Experts of a small language model: vocabulary 16384, a shared expert of 128 neurons.
Below are experts of layer 10 (counted from 0) of a mixture-of-experts language model. Rows are named router (the router's row for the expert), up (a neuron's input weights, with its number) and show model dimensions 0-191. Each number is 128 + 24 x the weight over its row's rms, rounded and kept within 0 to 255. Numbers have three digits each.
Before each expert's rows: "comes after" lists some tokens at least twice as common just before its tokens as in all text; "mostly gets" lists some tokens that are sent to it at least half of the time. This comes from a sample of Wikipedia text that the model never trained on. Tokens count by the router's weight.

# expert 43
comes after: "\n", "-", " ", "|", "\n ", ")"
mostly gets: "\n ", "-", "\n   ", " Education:", " Type:", " (Note:"
router:115098186158131126148122151114158128152131136108149140107129139129156147105077138115130202194149152165143157090085101091150142151134169093141114142148159163114143129149120131147140130114097179126132124138141086132100108128125125123174116104166118099150144116130099089138107157108177118142148128174091101141125093102139117128139138117085155146167106114098161117127135138110083114132135163106126106150127117092133104122124142133112107113132088129134127184132155126158162157168160146092118119139127097150119095102150145115093127106114131177131115140115143138099142115110151147164
up0:109148121123111138107156126154118156125153109156144085095113107145105094173082080120143127126122185135127138129155123130116160076114092130104136129122105129116085127118145145183134153077127110133146145087155121159144119123138120127093122124136120077099151146149099116145127114110166129170130107137123127069099180159166095094120123134143122110087094156137090146151113127083149138103113150118133088093111150122148151100095122122083122170121141141138092174146157158148090123137113159135115127106108108130121146105114148140158132115116153142130131195087124164138136128131142143143
up1:126096113170114154126158131104123131096141160116103154110142081108159091128123095127123130098092134118135133120110117137132171170132133134142112155185137085129093116114139159126133125086110152121106103082125077126142138139118149129143130137140121117153137113115160133079104134090094113171148127124125132109107134137145147155117119155142109155157088149147123142131161148099092130141123158116117151131165137148127154094109094137134138117169124175125148130097094109149152128112095105110124119129139159103093108153107165129107114072128105103129135123075078088076119111036117113133
up2:106118149143158150147162174149113126143140161179159140108137103170116159104124137126129100134104168164095092086170149151140081133101097142101139119114120105123145159099095132130120096111171141144131163103160176111142151142140133147152147131142112128145149139124146149156140113142104150106125147150131116107148153110072119142111126130066119181142158090141081135107137103118086090084102121093100111123145120114103137114126108124175098128158146101137125084143177186123137166118100137141059153129107107133117152126117107108141146153116121156127122122133121102131116130128157139134
up3:127178086133132151109125164122152088146121168164143111164078112127155139085136133081180145155128141156123116156104126148147157159141113126105142118118125145133160142094141088150103127075139114110152115131098111138124090124143139091130133139093138112127089155129105210125103169113168131131114168148090123103113109158130146156115102150109073116138178108129131099148129113127108126157143138113151107129115160116101134135128188119123137096094140132110139124122166126079099131075161099145097106114128135155103137133180134133124124128134112127157130106145127101145134101098117104122
up4:152113148138139136138158148126096112092142104138094130145136118102127124106112136126143116093100169095162144173109134142132124138113140119099117154152129162133144138134154135112130119100111126110161141107131144168099092152152141122099103153159112116093134127139085142150127168081158151127141119137079130101169096150126102148159123109121123132114167157136080110088129165114089130133079139136131156142122107102083157144126107106172105103139071156141140128124143090173174143138105135115147123111105151075135121103138157108100131112082144071163136079100139106100108092140132102094
up5:155121090142085146130142117110154141128125167115106133099126121092163145106142194119133136128155094137144111135133140120138120136112135125095087114106128153105109143079141137121108103144112138125129159144154144137176149103112155112129132091126143116119145122145115139139134118102125128091155118139161157127062095129103132148146122167132097107133195122131145116110169121125063112142122134128101155077134090128147148107142121130086120100129108129156104174140160102146101109126138143123120100108082071153144136162120122160129150155194179126142158134171163112126154095171107148118
up6:089131132096083111095134126155142145118134126124136151121098101133136111111166094118131100155138141128125141153107093151082155136101098163120092078124095156110144093156087107173128160178117114128136099144105113151104145111126100117112147137136100170134134089130169130113107173100150137153125159132114165137135118120144122098156129146107126134120121127160143151120140138170129111158176096167139072134124139145120123091125090168120118148129113096114192130125151120108168131147118124118153129123127145096150120145129102119119221083120130160159106156122122170103143139158126134139
up7:114116139172117180156157148122106098112131171085125141127112119120147126116122104115147068164124128094138119106124127099124150155156149110167152146116094101131115138129126095128118111115133168141128186140124115126192098120158159122122118150161112109128137131108095155125090131132129126151139152101072089099191117098123165097131122085075134111138140083105181120129121111088101129167105142096133115134153118119107137113197117122140165118122110120159141165135120168116127128115147130106135128104109100163117131141143114132117094142138122128121156164121125129088097166071148135139
up8:130160129147161143126117138115115142134135129144096105108142160139153164147065108166123129152154151115114147122127142123133138104148108093164181122128176115156105108136114133067120172074148099116073083132142143093116097061132132134124141142123128130171139133118083131137117127137123107141134120137123155115158120148131152114140141108120114107137128154095108111112117153128137132120137085084119105099121104124125125107119149124083163130162108152104110130110127119134112137195184157157117113147086102137135074121136153147101141122123157142108109129186169094161178165129140121116
up9:150122083114091147130115134120149173105115102108083137164160128163148135174148107107128183118131096093110161112125116105141161145142141119124094106145115118132125134136141115154179117157076104132116116128134129112120094112087132183134096127132110117122150097121147137143112139123123141102109159125134149157112118094105118110115151141079146096170169145069137120103133118123130113101117126137177114130110116116131137071106109102138094159153115116124107136185131165182106086121119091118120127111115095170122147112133130165110125140150114125150173184180159147128152127106105120142
up10:107145140087116091143126147121132141109164121083131119159131115096121075136113090120169140103110101103162107118120129153118063165163128139122089101128173111142155085095086115106166125109149144113130168119126138101104144124104128129162150165117164114139186116118103111135155129097133126149126127143121120160146125114133107126106180079103142113103137126092122124112104141095109153124136124130151098089132144173116149175107142148092068117124126095144131154134103110143127114145172142131089127188138103163139135132098145075111124094112143112133146120120162125133148105105123099100
up11:170136180118145113134071142121119127114119114121097121120126180114097114150092111150127143152116138138168153097162099140137141137087133125158131110127096144096156131121083125120131132167145170102128119130116143141122124130143093143136119130129120105163168129152094088098144132100122123111076051115143134134166136098137122115118082159164147080148144106141139148123112117170109104124086119149124143166105128125112167076148139142169091125143123113145100152131131141118164129113129131157129123155112156137110118116092121056153092130068132121137123114116164170111147122145152112088
up12:091092125142074149159147172149150144100116106144126122095149162114144192081170140115131153124137120108120115069116141134141136148128128126093169180141112099147152158068186126136137120152115151078165143118145147131111092111143122048103103113113111102100122145167167160109125145142101131152144125132132130088131159123142156116114135173119132125143125131119167090128071165128107116123126132078127126086128121104126134103095140135152123136161121127117109115132114135113147141122175175130136114140114138129118112152160090124091125097127147128157122137124131152137111114130095143113
up13:124118109157111148092121115136125125161127145137162136108161126093113129126155115139116115153108134106174139091145125113152115163131094130114112116122152154157147161138147120111104164109095135164131132118146127139098142196159125114136125174142105138115123161120118137076104117123122167145107096136160116119167132123125126118127095121073078138107150136128210111104140150160154146150100116153126092133148095158120163112153174134116092158137102115170182128119157154114135120122112085158099126103132116147121151148126112088111156133176144109129113125107072128148109175094095114101
up14:156163128110166124151135166178155111137144135106077153123128148127145072131151189150125139117125163187149119124137129148138176112147133124129156115145143181141126140142114142132135155173110122089131156102133109124124150111131125145150133093125112171112098129114131143113076081145122116144139093160109133080112124107082121165128107194099110120110132140169128103171136129103118110117105110125104135114132098093156140122133103131078156153120095101125105134129136166130141158151134149126126125150131177093174165147131153133140096111134137101143123178105133132094111092148112101152
up15:117109136167123152121129114132126133126196126101103094144133091134147075129105100099135140151137113130144141140082119159122112106150112100100111143141120120088123107123191161150156119146124112121102138116088174124133085116157133169147106125173176161170162179147136141121121103141145103161098136132102183191112094136130092113147165160124160143132148137132144123114138153117109141158126164095124106113143122078149130112123123151126112115163146092131113139101153152142108098092117154084136103128114156123151117123132153155070104132127105151141142142131162137096099113115126106106
up16:159116102102143160141156129131137145130205154142131127164100105138111145111126132116115096155145127130138139124099131150108094125172115128114104137115129141136145107097063087169104094141131111130103119106023173134100115119107189152165131132095096145121112129128114114086146143141126134106097109146108148129168137153104133116155117171103153147133091140169152153109132128151152123134166124137132058109129133119129101125089122118115122136135146086120142117172159122145169153161127121168122118111121151163126147158091126145145126111123094141118098126123116106109151090111131131117
up17:121120146141129163101127168098097174102136088175155108138170128119132109140120101090125137105141135149138142147111103123137118143101098111136149122089105122116118114089139136111176124069146099104097122116179152137121111116118087150132132119122112083120071138160148136159102110126153150141099117103128119153136122139160078111105132138130149150143129141086166098165162146101166115126099140174144106169137126120106098088113127167121114161114108164193130128164107137097123147141125150173140119111158126107115110093124160150116113110117144143123121078086134155115135098092143128159
up18:126128132123142154143088135145092116122185103170121124124104168113151127126130134138118103142133125148160125161070138114099067111149163132092134111151128118134156150128175141137125179106143154145123092121144115085180173102134136118119165108112120147133134121166141147135098109143122121135154131128129129111110091121184118113157147066101156065132092126165157124135130128130137166106132124089174117156103159165104156184149114102129098071113099127096084123115107173147121147108129157140115124129128108107121101126154133118147113128132138129126114118153176103167135112133136116131
up19:155120137089092137081129070121176126103142090187125153131148125121110082107143121106143113160106117130095122115118119152117123138130116129160144132138116112092134143124120105135109106154166178156156095108133118148125115129168141127070117152112154105150128167141171139164107127125107104109121135156116083108120139113092106152133182087157148096126092136070150108133096124177133125167092133111145131150077169126143132136110121131137086124111126126131143106138104142116132088106160125119133119123129137141151154076098087109124132143130150132083106129132131164131141149131140193159
up20:125171090151128141144159155107133137152085151122106083138097104121128133080122170110092106159114133132165132124128140151147117105146133126126134159054110159146125081119078130086142140122116132127139132117118150146142137147092103101151139125138121135143153105119095149125132122104129100139105183135097148138132136124125133117109121104110130145127108141127123131143147122132104127131122160131070132124104141102145094144121159079120130101152070134139117082080082095157114133169145083130107130156121166149117185139140105114113142163129122132101062083172164104141141132077107116124
up21:139137149120131146137161126144168133139143137127118146122137148160160133143160131137121115147133134098144152082146111126195119110137087123131125099157121140078187146135147110189096149107151155075142121133134137094169107121120099105150109105149113129129096108123144105112111123095129100098105178121092160127076146126105121120117155125118122146110115126133147116109117157112133088175092153117139100120155140146127094131127142130128117155118157102137106084162177142163171120145084132121109162125122124086155100108157104110133092149086182138105131106112171117133176165120149156116
up22:137137141146158116144132129106139083146148121106151102110154131096178119170138102150158164104188118159144157131110174076070104121144161107115117093154158140181170108147123160165139141145145104156128111117121121109134145111086152110132142096152089111140105178120120108124098080119137131177123133122107130101141153098123087140115141085130115150136136087100097130104130093104122100104161121128156126143106115143121126124118147111165114121117118097108119126145111174145162108110150141142165109148121115122164151123129125116137113151144156113126135143096154187128159070125143099148
up23:137137129126147173119116161124144153148133113125101120165145112158139115119135128105126110143107152089148102136148083149124121146160133156157120144163132082171127123132141121116145130112061153142121126124120129146093104099131104134158121117118089125115089108073123093096108138131181143157131105117148162104129104088143106097103144159151122107129083099121163081142123168134074139164088133115104117123139133108095094170122137121124104132144137148072112093123132095137122150111167151142089108144132126172102122176104184102111152098082126132126158152165120138100135115153113137104
up24:106102149109112167066177128164130105140139111164107096127142108120189153094101124093155144088133153126133132129099119106126098085106110092109115141140129124098098146141084125107163115138141123122159121135134118129135126122106120089100118148101178099169142154152129156135149147165126120158100102121116120180123155149176152091120138125080123140132108151086136120106088174138145171100143113124137094130127117107112140157125127137125130133128087116129125158111146099099124104107147126156134116120124160147121138117088079100090156077091136126137100130160186138104115116138109166118
up25:134106110116162168159131147128123170091133112135102110117102114104154105134137138143114085140138161115151137149099132145116145101144162115136097105185130131110113164139166122106133118127119131115194107099139140090145095146124140110131171126138119111139095165159139112155190163109090109142091149157141174161096105153150143103110140114179062110097107115119116133133140146137125100122116162136065155098158132126155120159117083108122121126164169122153140153145154139159145095087129141105147157134152107142129113099135125148141158152173152111127158124138093096112132149104131148129
up26:124121153098126152117122140129094124140100146167115104120092126153131146094146097135214157118140137177109112172135112181075123085119150162137130103102202138164155160137127126165121152123148145143157107136129150113121128107152089163114123114161159109116130126124150097155137100118133145104084139118128174095153109107113111129117110163105126103135149078094118167108116166119121134111147153110127130130107128055139138115129149078139154124177136124107153123158132100138128126137141125147068098148111109142107147108107119133154119116163121146129142125150120093121113099118125092134
up27:140134124172111165103134157144125175120128139141103124116128109121138103111115137177119110143122079128112151123078134063135115168127112123103159106123124078122108129138132128110138119111135140140094116130130164133137073132160129106144127136141091092180143101084133178109110110132109128148101129137113142157159126153130143158142095157115107131157073125147099110120154122140149112124144121160165164124152080104127146172146147172112105130117137116138111166095098151121145106102171092126137161155122153154164140092132168146129140150173122139127117156196154098129112104106143156161
up28:135155103110163101092159149120113112160164140151163151103103125085105140115128115084137129117120141120119120121149089118131100158118131083123167100161114127164168127163137167103160123118151131115157159175126067146131154152154143117125120138153103155083094196109133125159156123137168154133101105131155150171109122105103132168124113120132144132154124079103137150134110106130107111210107173165102131144108162135089126117113111145100115101136161095142156128124130102140122150114071096112141138148119111092127146113129131113140117090141135137149127100117107158143114103136128132141
up29:103136184144165124114118144137132131148148137159143108155113101122128099062115097131152167121158113155127109090112160110132125099108150123151127115149119125104156151136120122124103135109175157123137114119126131130193184142185108118101093115140105130106126099120116109127129118147097076169139115130083135130131116098170150117138181106119168153122129122136145120144098141081140133148125126070121088102180138147116104105135139115127158089126119165093109109106086114109077151124134104122092127141152102123102124138136173160120110128128142146095099108174107138160145103097143122146
up30:125103062126153209104107104103118120121167127102124147105144116106122104136089145146157126125109161110132131130132136126121087104149135086092096110087165139142111148130164084139142103120128090127101121119117094100102175163131156109111125113143132128108134092147135155135091147098114147140122105128095142135100092096103110125095083099142143133111146126162141125177134115112143109143092133117143129169118099119146123150108121125101122082155156110108137103116126124125095138111139120143152102116120111146115097127112113119136127071120155114140168117050131175189125162106114144148
up31:132136123189123166088148143136150143124123156144114192112131126136127141108137125110133111156141140153151117082146092131105102119143098119095118070113114167105143172136138117143144166133158123141115153103157112129150114126126146111119115069100141094165125122103156142130097118163129092180120178133165149122088156141107136078154122142144135112163109152178128105160139129121154126138176164101118142089121151172117141109153139134110161113129121134129087141106080113150149119137128111119122103135115093147119115135126082168163098131130121113127133082133161123140120060106107132142
up32:112128158095104157140102126137095188139109128170113148111105144170100126131124150142099093127082129121126123130131112183144136163158114089131111141155152109084195126171149119136102112092115116057111140132084125114107119137155141141124147114152122132078112133150146123117093151146160142121142130112138129141102090120160105133138104090112152122189101113158146139137141137126123115102158126163141143121140135112112154130166102065135097114145174125108135148137119112166095103119128145128120152144162117116147121132108132101082115138171185147132129127153131158112131128096075156128
up33:125073138098125125132144097144086156158084085165101150099130137136134125103123125156164107139155115101130120148146139099145103116135118129191122100101148136085127128129117122130142134113079153151136149128131138139145097080104185158133124149120099151137165120178158160128145100125165138164132145153144147086146122133147120145157118145133183163143153100157146117142138116106098151111147112145103167145133141137101113116110113093077120117119126123101159102110134134139120096141174122138114128124169092166196117160111148165124138110122133095145134114113103115122107131173135193133
up34:115141132139141115135132111110120133137093079100167085129146142153145117129136103157181124124125160137155134112120102151100132121107098148091133140121132115128115133102145149126150148128139175084142097140137098159129112103122140122142125090147113157128111095077171131078139145120134095160061094116170134106097119103159134081167132070170157118153123136105080134121125136120116152159159095121134125134146110157163122175138146161113118091182139138159156125125123149135154156119164153144121097109159109097111121097141119171111136157146151107094148107115140125101145136101171153121
up35:091109114158148114130181111152076141188178145140102154156116142107106133144153144147124148124170148107112145102168133138126134162132115056097138123148085166107164128117089125101100160178142130144128106129137083117147135132144089120116124116162153139140120105148058118151100106118137193116119141121144135131114117113124134097144108096103141129169169129102141138131155136139123093105117142143124043154091116129125126138111151138141125109149105130127125143138147139133131094104127121123141111154140162168124094157106102129109138160149147151113123128146141158142151093161154137103
up36:169157136090119179110140119124145159117128121148119138152114102146144143130148101112122123172135123093097083145100123137141106164074120128100138112154148141117182134175107129124145121136132100121207111124188132176106127095158138123087148120097119144122154142139154111130124136153154131133115109098118086175122103160119133146128113129119112103133135120132145104096125161078144115130154064147138128129138148121140120141095130132138145134102103100152109091138135156145177064162123111112113119133165150162153153101142121099132156148175110156123089141155101156153119106144158144132
up37:125116137140095139148152099124141120150132148149127161085145158099141139117106130135129074147101132125134136085112150169128136102071147140123140145115156155177168140146091130112142125137101096102122154117157123116115181127117154103080104169148140159158160104088099131171146093164150118141151123148137101137083133111197135120132120129128180121098161111130172120100117104102153137152135137105135098110162134107159138159090134139149134116120121142110160119120146096118115131151134100133143088121112124143174106153107133117151103095126114133147073204125175145136141142134121132122
up38:139102117115145102162122100109121119123164121135150138145095103133112159155107148101114176115107147168129109148126106144133084119118111104107114106095096117153117155124121152145163145132135117125140139114115154136132127142117115108106112099092111148112155134101124187184136165099122104186137167093118095094149102099132132118100105110076133089109163110144145146168142134180106130155175155128112120160148149150173134132159160141109105143137113156184165164112152111092104088115174128117137130133185143147093143132144118098133132103161157140121135158127135123143132092167118151151
up39:111129128136121150095121124103106163141128092152114159139150096148141150128138118093107140100154152114138140105103130100108156133145125154109177142111058104094137090119168122168086096128129152138136124125143127164121145152109128146120123122164118120152143150149083150136120140075089134093129132113119158138099112100098150121124128107113127115090125092209178143146126129119155127142146176171160108168137138125080129110146136131122127133111081126116147111141080101090119110142124134183154099151149152124106144123107135154117101095126126120075173170167107121153118133160129152135
up40:106116148108096111112114107124087078113173127149126129111119156128126144140112123154115114119118153145149119074140068099116110121162136120129147096118138118130114086094158146190129140097131099162109119096160141120146136175109097139118108108165098133162152142135132108141131108116163126107136088125120100132147134114168114096164107126139125141116106135115109165110106110130164127132186115134120200135096142130147133145110097131111099101123140129108117106123155153138093149129137132140148148101098119164119078106105180107123179117111087138146076162108143112071150156126129164159
up41:102124145152154164125136104107133149134090151116117135090141141177148118125083128149100125101082115157115108135145121151100127123108138163099117141107139099134151134131079151109103154147147084157149133150134174106127140120124163124163107131119161127128120157145171146133117174140111169118154081153137144110114156130133111123120145098103110161136165177161143107164126088091127091139141112139104146132127088077126131115144149088100114098110156095122139128156105142097103111081160121130149114140177116105136119139133126082110140151092143107126168174143119086089089145164150142097
up42:136139114158132136109174115144123072109113131126162097172103141172127179127148124147076078134159092162110143163118135092119105157133137148106139171107164132148144123143150149110191162130122119182086121145166133131128131132118132124160140178154142132113110167121110165124121139136146118107135111131099121158138090112134120128149143128149155086154118098188120141137108108124105116138169176097124172149168122116110099092086082106109156112135120112128142088138146099165158125120107116142165139140115093131110143106140121134128154170114149151128160125123110121126111114135167133155
up43:143090090145169139116117120094128072089143162059085098129134109168141114110145121150136116136127134109123097120134115145097131104115121110121137110118146156131102140127150109145087141146144111160165114113122141124137126146116087145118145145143145146162099112111132129100097144144112133135145066192093167136158112100121128074129111166086170124143094168113110083110121130135134120110148104118174126097112106144116103104131148121143118085110109132111180136123090138153089160122118172140103117128116124142102141134100153117156086131169111117151140146134059109139148150126160125106
up44:119127088139130089084111135128110093109096152112127153092153122178131166131165087106144111123161115153107124133158109135133157121127114137141138132130126167102131151112085123130156127106187130135096145105117149213128148155116085120091101113106088152175105105130156128137154115114163129136136097159103114137130109145125130166103133096105127105126127097122106141143110154091156102112102121124106102120131111124160091129099122138111159122122190135166107130107114133174141148116073154117119135160176110136111124133170113155114125138153139135132108203117113112133100145125158158125
up45:102138094106176105131143131149147146138134145127122099107157122144171097164141106143139118108146097185102130133132126129090105142091146135104173178152172121133145131109135151112160221116157083166136099126125173085107128153147131138105106135102168128152137102121195121134161153133153145162120134103160158150135150121133132107115129139107166161104160138125103155154124146108135117143136138147122115143110109089111121107105164136160127132112128132129151167110091136163140159104157174150103111137134106118105131115129122150092120139101090156104099139118120129131150116084166158109
up46:137117117152097112178104127142135132174153130160132137114178138137112089134141143146088147129137155135115100113115163108164098123131107116141131144121150131144153099152129102130116105159093137111100066108145138123111148117171096162152116095118144091131128084131139101078107150144149077097157173112110097112119105169111105111103168160138131057137126121103150082120112145100131121074135119101120075117125103114092124160128110109140149153102127132146157080121150148106140078116115133132158112088145091143136105091144172139140100123105151131130151143132103115133102128104113125115
up47:131147132107192182101113127169116138115122112136133156140124144134052081108137133132184151115154136158134122143066157117139116140150200159112092116157130153120107120123117078128123147158126110137118112136107132073135172117114116121127153114130128108162118121119177133152125124134128134101124123098095128156115105125136145145143126133120116115149159139103123191080124083137104138113111077178167079159134137127113111138115134087133106126121140120088160118116105104114126153089104146123148133104161093113151105139139128089118144131127161150122129124134115111096137145187129126128
up48:146102110105106096131140113117168125106094114128117153169119118134165103085129130124110094112145136087135148165121126121100097130132147103142087125128150149103133093145140140120129136107126127122077165172146135112155123159145131131160123163109108145106151162175118086124117108099103115157118136115162098121140083110148097144141117097109125107185109182145117150145133098132140124156143115135142143110113095154142140158147102139118120126091127093133154137080091137175121156088130103129094126137139127213107123080124106142178130141133137175157148133163136173129121114107103171111
up49:093154138182119129128119120141131103127108113108156141088074123133101109138087159149166101136129117107102160150142174179125130156124161114078124121137138160146122161111144132125169114139109159112110173113118110125099091123118081116134151148108098111160137122140108120131103106135154115129103109102138120095116142125128099125130115115122109179114119103079114140072129177096154171106107095141130143134145116149132103108137067154112150120126161114058085102174110114111146137129129116117130108171122146116118148125123082117133096092137136135104132092109116147133175093138121113170
up50:050096150123152103122095161171118122123120133091135123119143141101115137122149137137146138124129170086132131087152126117112161113143138144151132101117143139108085140146150154148091093104150140167093145154137151102089109151131091131126123109126152145128151124114133093154124097101107104126106072100113121118086111118138068129119114134150114123172095088118146134094134118125084134137168141117118126102129123099164149127132067166124149130136148128120077162141084123140137110147138117134130113106101093145139103150136098098140133101113067134100080098122110126106164128123123078167
up51:099131128153154098138135124144145155166168167134155125122112173114124129146116089166138154118165167073143123082137137124103115132162156155140151151123131114071123153170120133143171138123115126125111146120117138149120109107157134099163160086089099146138088148104155105123105136156114120150120121110148135090151134083135129147120140165107164084138139125136174162113124127155142112159159127118107087141116122130151129146100113141115132123179086114150163105134099132116080092121166133113146189156156175176151123111165086132101110094105144126131137133125121119152114117145117133088
up52:116142118151147118102150132153083104138131120102138117129078130103104131111136120149143127140143159117145109120122132162151119186100137128127129127128123095128113117146107112187148114107155094131091162122106140145124161166153111118140202144147092101145136094136150157100129177084179115164108103139114119103150108119105143114109140100130140128142131167124140128101112143078104143132123141144167134090125151109091145143155158133139120091077143157130130108150120148125127148160133139183153129106115084164170085072116107154146122140086106139161129133107107116109078092127149115159
up53:128117104135134146154090147097134170144095093159135190140135111140121113121126153122067097109110114102205136119120118131150138118121130188118176118120128167106124142122167152182099117123106141148121112143161163178133129102116134111128138142117175102145110129128127154124114180147137125116131132110123186140120145103166102138132160140110189100142139121146140082141146088098092157122127118121074133146126138097112103157104138133145104136104144150093141120125153129120118126106155120129127138181140179160139136100156126127167089141122115170145128144120132163122132160099135127101
up54:089164149123180147093116155119139116133154113100161136116098134110124134127140102071140140138177132106098143071151140130152141138129127093119143123147105133118106099134113142131202114128109131161138147145127160177104139130150149192103134120135112111125109117083158119090106072139167129117139091150098143123124090081139138096163128158136134189138142081138115169094126111110137125159097112123104136086081154156104151130142087141165109101140110149130150134107122112141161115113163126120132120123121128128156136124147113137177107135114125079127119134133115106132105174137136139157
up55:122070125182110130142087130120146111107146154113108129089154125161097145121111136136126165118108127169133110127140121119137147143118120135136130112108099142167126141114129151080142092111167154088149111117106109116134109158096132118135151161171098103150129135116133149189130127111147094119148159081092139104109145151114156126148149134108163105122140161106127143113129138093129108120107122100112138095102054051146116145123107072131101118128106180107163097115096132134110139153106120136147122134127127070134121151132128102116157104133090128103137118125148170081108150100097087144
up56:161130139096123157168093139091122130158114133137139156048111146086127104136121128107120144152101130176125099137126120121145170159138115157128158175134119188151144135126126139161137124135132107112128145128087131152105114123154132168107134107139119159083140128139123142153117120119152125143109168118120148141139110151137148123142152151185154111182130141115157117116100134107118179173125132092158156112156108174130112176158136122117095121165123131110146104114181155124166124146110162119155099105114148110103141143170122144126102146109048134121140153118152098134090110126156111125
up57:112105105068135134152140091164117128181131139147112125138120136121117114143102092110133100146145155141132131082140126119125095110156114127155153127146164103131110145141107144118158113084148143150188116144140154112138142140149129190140166121144131148152105141124118178115108103113127110124105132054109136121123136111107116115136139120142108157128127129135148123168136125101113108120157067107156092105140151161077131128150172119112150119129070121103123197137159125142105083115131121170134113101103124108116111140130141146153148113118145104119099128094188148111122112080179159105
up58:119097126115105113149113107142096140142172170089121123171163103148144096088070119099123125122163099107173138119143127159157163193123100163160096136150144104101158135136118139119120150117146081140109109138100132146138066126120090129160152124142100113147157136162153144154156151137141118112134104137171150074123107151136119151157117115103118155159149141115137104143045124095113106123117102118130108159127104115160128121162138138120124115141111115115103137151166094101137163157121124176123141120132118167136092150135149105118102122096126147108132107180118166123122136138109103125
up59:138149154169110126153126138143170123146179080133135142158138153126160142111154135116109098128124087125160139070103126111162117122168108131131145108115137128136094133077138165105138086121113143154160131147124127096090114132141166132133078157159151160071163104141125163151121159135163130107135139141102143149133129129144117130102134120107091099139154118143123095160132132175135116149120110091163125112130126096119153108127118181179111114142107145105189134169114138157135073151113140150126109109150127151147110129123155136144126087169124111125131182088129148134091143115151082135
up60:139130144120169116142150118075109140169101070145168149109125153094139138147147144099193133124123128152119154142128106114143140159140189098120155096091137067150167147139164138139119127115107143174109104187125138134149160098142134116141152110137156111166172165116095114133134144154140101127114091108152130142119150087164130131141093131092127176129117135126163077102112096122115138133125148125143135163117107089119108113089104099111130080135159079146147102111126138145146154133097127139162123105146099114116145111134130086134128123123116115111122161099123147152116111075116127116
up61:111109127122108098157094131150102121133077139105108126103106168149152098114170125105170132171133099135096077162128103134140140118128136066091128102119107145092142143129168065132140084141110103152123077147171134133115130166133087155058135128116083127137107119118123144102115125140118117081080137133084128139137133140129082130158169107102104161131144127163148095145142104105147132114093144090124115134134105081135132137120100129122090160088130165124115144131136175124143138125120125158155133135123121107132174138116122110097143133142149126138096093105102098127125112140098147146
up62:142105135064155141093115102098153098134101134169076123121133125103168146147146121134146140173132155141081103106157077127094144121134163123157104115114136083096087115151173126120128139123093137120145137125147136096119111087111127089173118104140110085162136129142119147129106130157082164169147151103138140109163139095155130146125098124126163147133124155124148132121131144123137148145166096134141116148109166139090146150082139135087145137115136127085105122129137171085079159109164088168132128169113176126084125151153096138121127126092107147121104125117122132132128139129147138131
up63:103103140118136123108120129116125135095152141100136129120148122119133125117129148166144135127143112117123129143142151134147111145134174163133167127120137165114120137157136139134136167168120157131131171176115146134099181189133137118173135151101130196104130100136122078134106141132126090147161118143118134144075153115088141119102165144125092136141109129119117127124161120104097167152175117109145053147093123132164117129135112126154096123154142087131143174155154129068113108119120182194143115148082091154172102117159135139138116135131140115156123152122109121141140110111155141109
up64:115087160106156091121117120144117109149149089111126163137169110100098160081136123114093131133131101158126125148115128141137108104094073131108096145142139173148180089083111117150105141131081149155125140116111110147104127120159142149139131106137103111141155128105104128150066150113116120160136069150153133168136140147138138094145119173133121112179118153143115108134135154118174127152139141133157142107131140104117183109185146117131127169145116140141151118094178130178158132100172131107121131137153146105110149142151123129115186144145101132153119161149138153122124124131082115124
up65:116109143134130154116158144095164113110095100078106113168100171151134129134075128117141103170142159157105115112133135116131137114070113118160124111125128178078106118100110140102122158148137116166099125126147132128147104152117124165133126147130124115132143127130169160129145143140176123108138130154088130117101111173118153132141124118128137151149109125166184121127084146125100116143107089108108093097139151090124089175106121124136148136138125136130090114072112154093158163166147117108130091150097179121085179103147125166108135121140102136140169097149139120097133143134146098137
up66:116108155138111122110154111153112110167152161106123133147105152174147167142112142139064142130144129130145146128138121143092082117123180124131131085146142123135142107150068116102156087141180136094123130115126111122123156108145149133078104114114101119129154117140137164154110139111089147126160116109101153142161128150172134121133131135135136188141132158109110103084117097106113090132141118136074104148105117137138110145128143171137181168161106142135092108163159180152119121143162148123125144131161144110110155120118123128098158094122112151122204099136135123087116148108126131142
up67:111150146123131161108145144106129169125121148099090155148171165141106117154130125101112123095163144136148143142122127117092109088121136115138148109150096159132113159132149116135144125177150124108114076115134128129116141163155145158145107094126153125115142146112110160103116119113132093121131097152108134147123171126146096127083114139109117077162143161125113139135114138151138159151107109166163144127103109202135095168123136156190111128091106093125113126102124122144141110103160124111151151132084133135087090121177142138139104134087143098095122137078101137100068157131076130122
up68:128117148127137160136136128131132133132099153140101148122138117128128137108108125140105108160154136091093112135134109118155105094125099128082076095164156184097145129149116146152125110113137125147154117140129157172122158162183099129159101119072102118148176109115070127125146118124129106126115166106153119133096119140190143104115088134110143132130097121123111130114142135146137155093149137128122181074158111104142114150108096145150157138139109105101095102144096145110166139092094084174144179084161160132089110137135097105117136102122133157159114122138139106134105104135137147094
up69:140114159144087144120147115112178109124176122163178119166097141091191129168102138137127127157131149174107120157157133104147117103130156145116157131133147146118098123158148120096083135144132158133149119098103090135150132139137084132133113142109165160125111156110087159135114132146076156166149104127132106149160154115096121098125106150136099119133136105139124139153128158142113172091124157127122123111109133123156169116148140154099109074151105138130150142095119112160127136111186083142104159103067143123119137096143139137171129113134155099131142075138133163134136122122094123149
up70:163117140127116140161139139103118118161122135133166150104117131125124152140118116150115117093115102151157160115107134141112117092120143153107146100156131150119155142077115128152152124147101151137124110123177128109167114164139153187098156119136137123165136064107109105092184140139105135117112107157133109086120107132147148101120177124123102126102103091108169140137164123149119128130123133078107089118110109165089136162139134127160122104147113180120152178138150117149089066127171118141148121162110116140165139143113098114116125138119146122160107086136080070157124122141121097124
up71:069164151189143130158101101095137120147119170143149135090169138124177100128135143100137119091133161119145136113127096107117089143118125099125095101127104139135187121142122154140168135138166121115132166130143086129140133138168107130090143097141130095140117164127110117122157167150117150098145145128161116109132099136147124144153095134138144106139123113159108135114120078116111167136105140163129079102104120113131144108106166116093121162166088154162126117089154123112127090167160126119120116109137169147149144178126148107101100093134109158117122176150134099111099104136144100132
up72:112141105123103096143151132150156128123128113153130135104118120149086077153114114116122072110096152146155114125127120094130130163079141094139152137100151128099135120149140126124125201132091064134159162127138139118118129181149145114077130145159125160140122126170110131093122132154146119130102122156136151122181134146095145164158123108112126139156148134143144136118140129143134123136100154115129163117113111134134161122136083149166142133163179084084146101198109112104152145139070122123160170164112154126134116134124106140105142146155183127134112120165105129158124137120122095126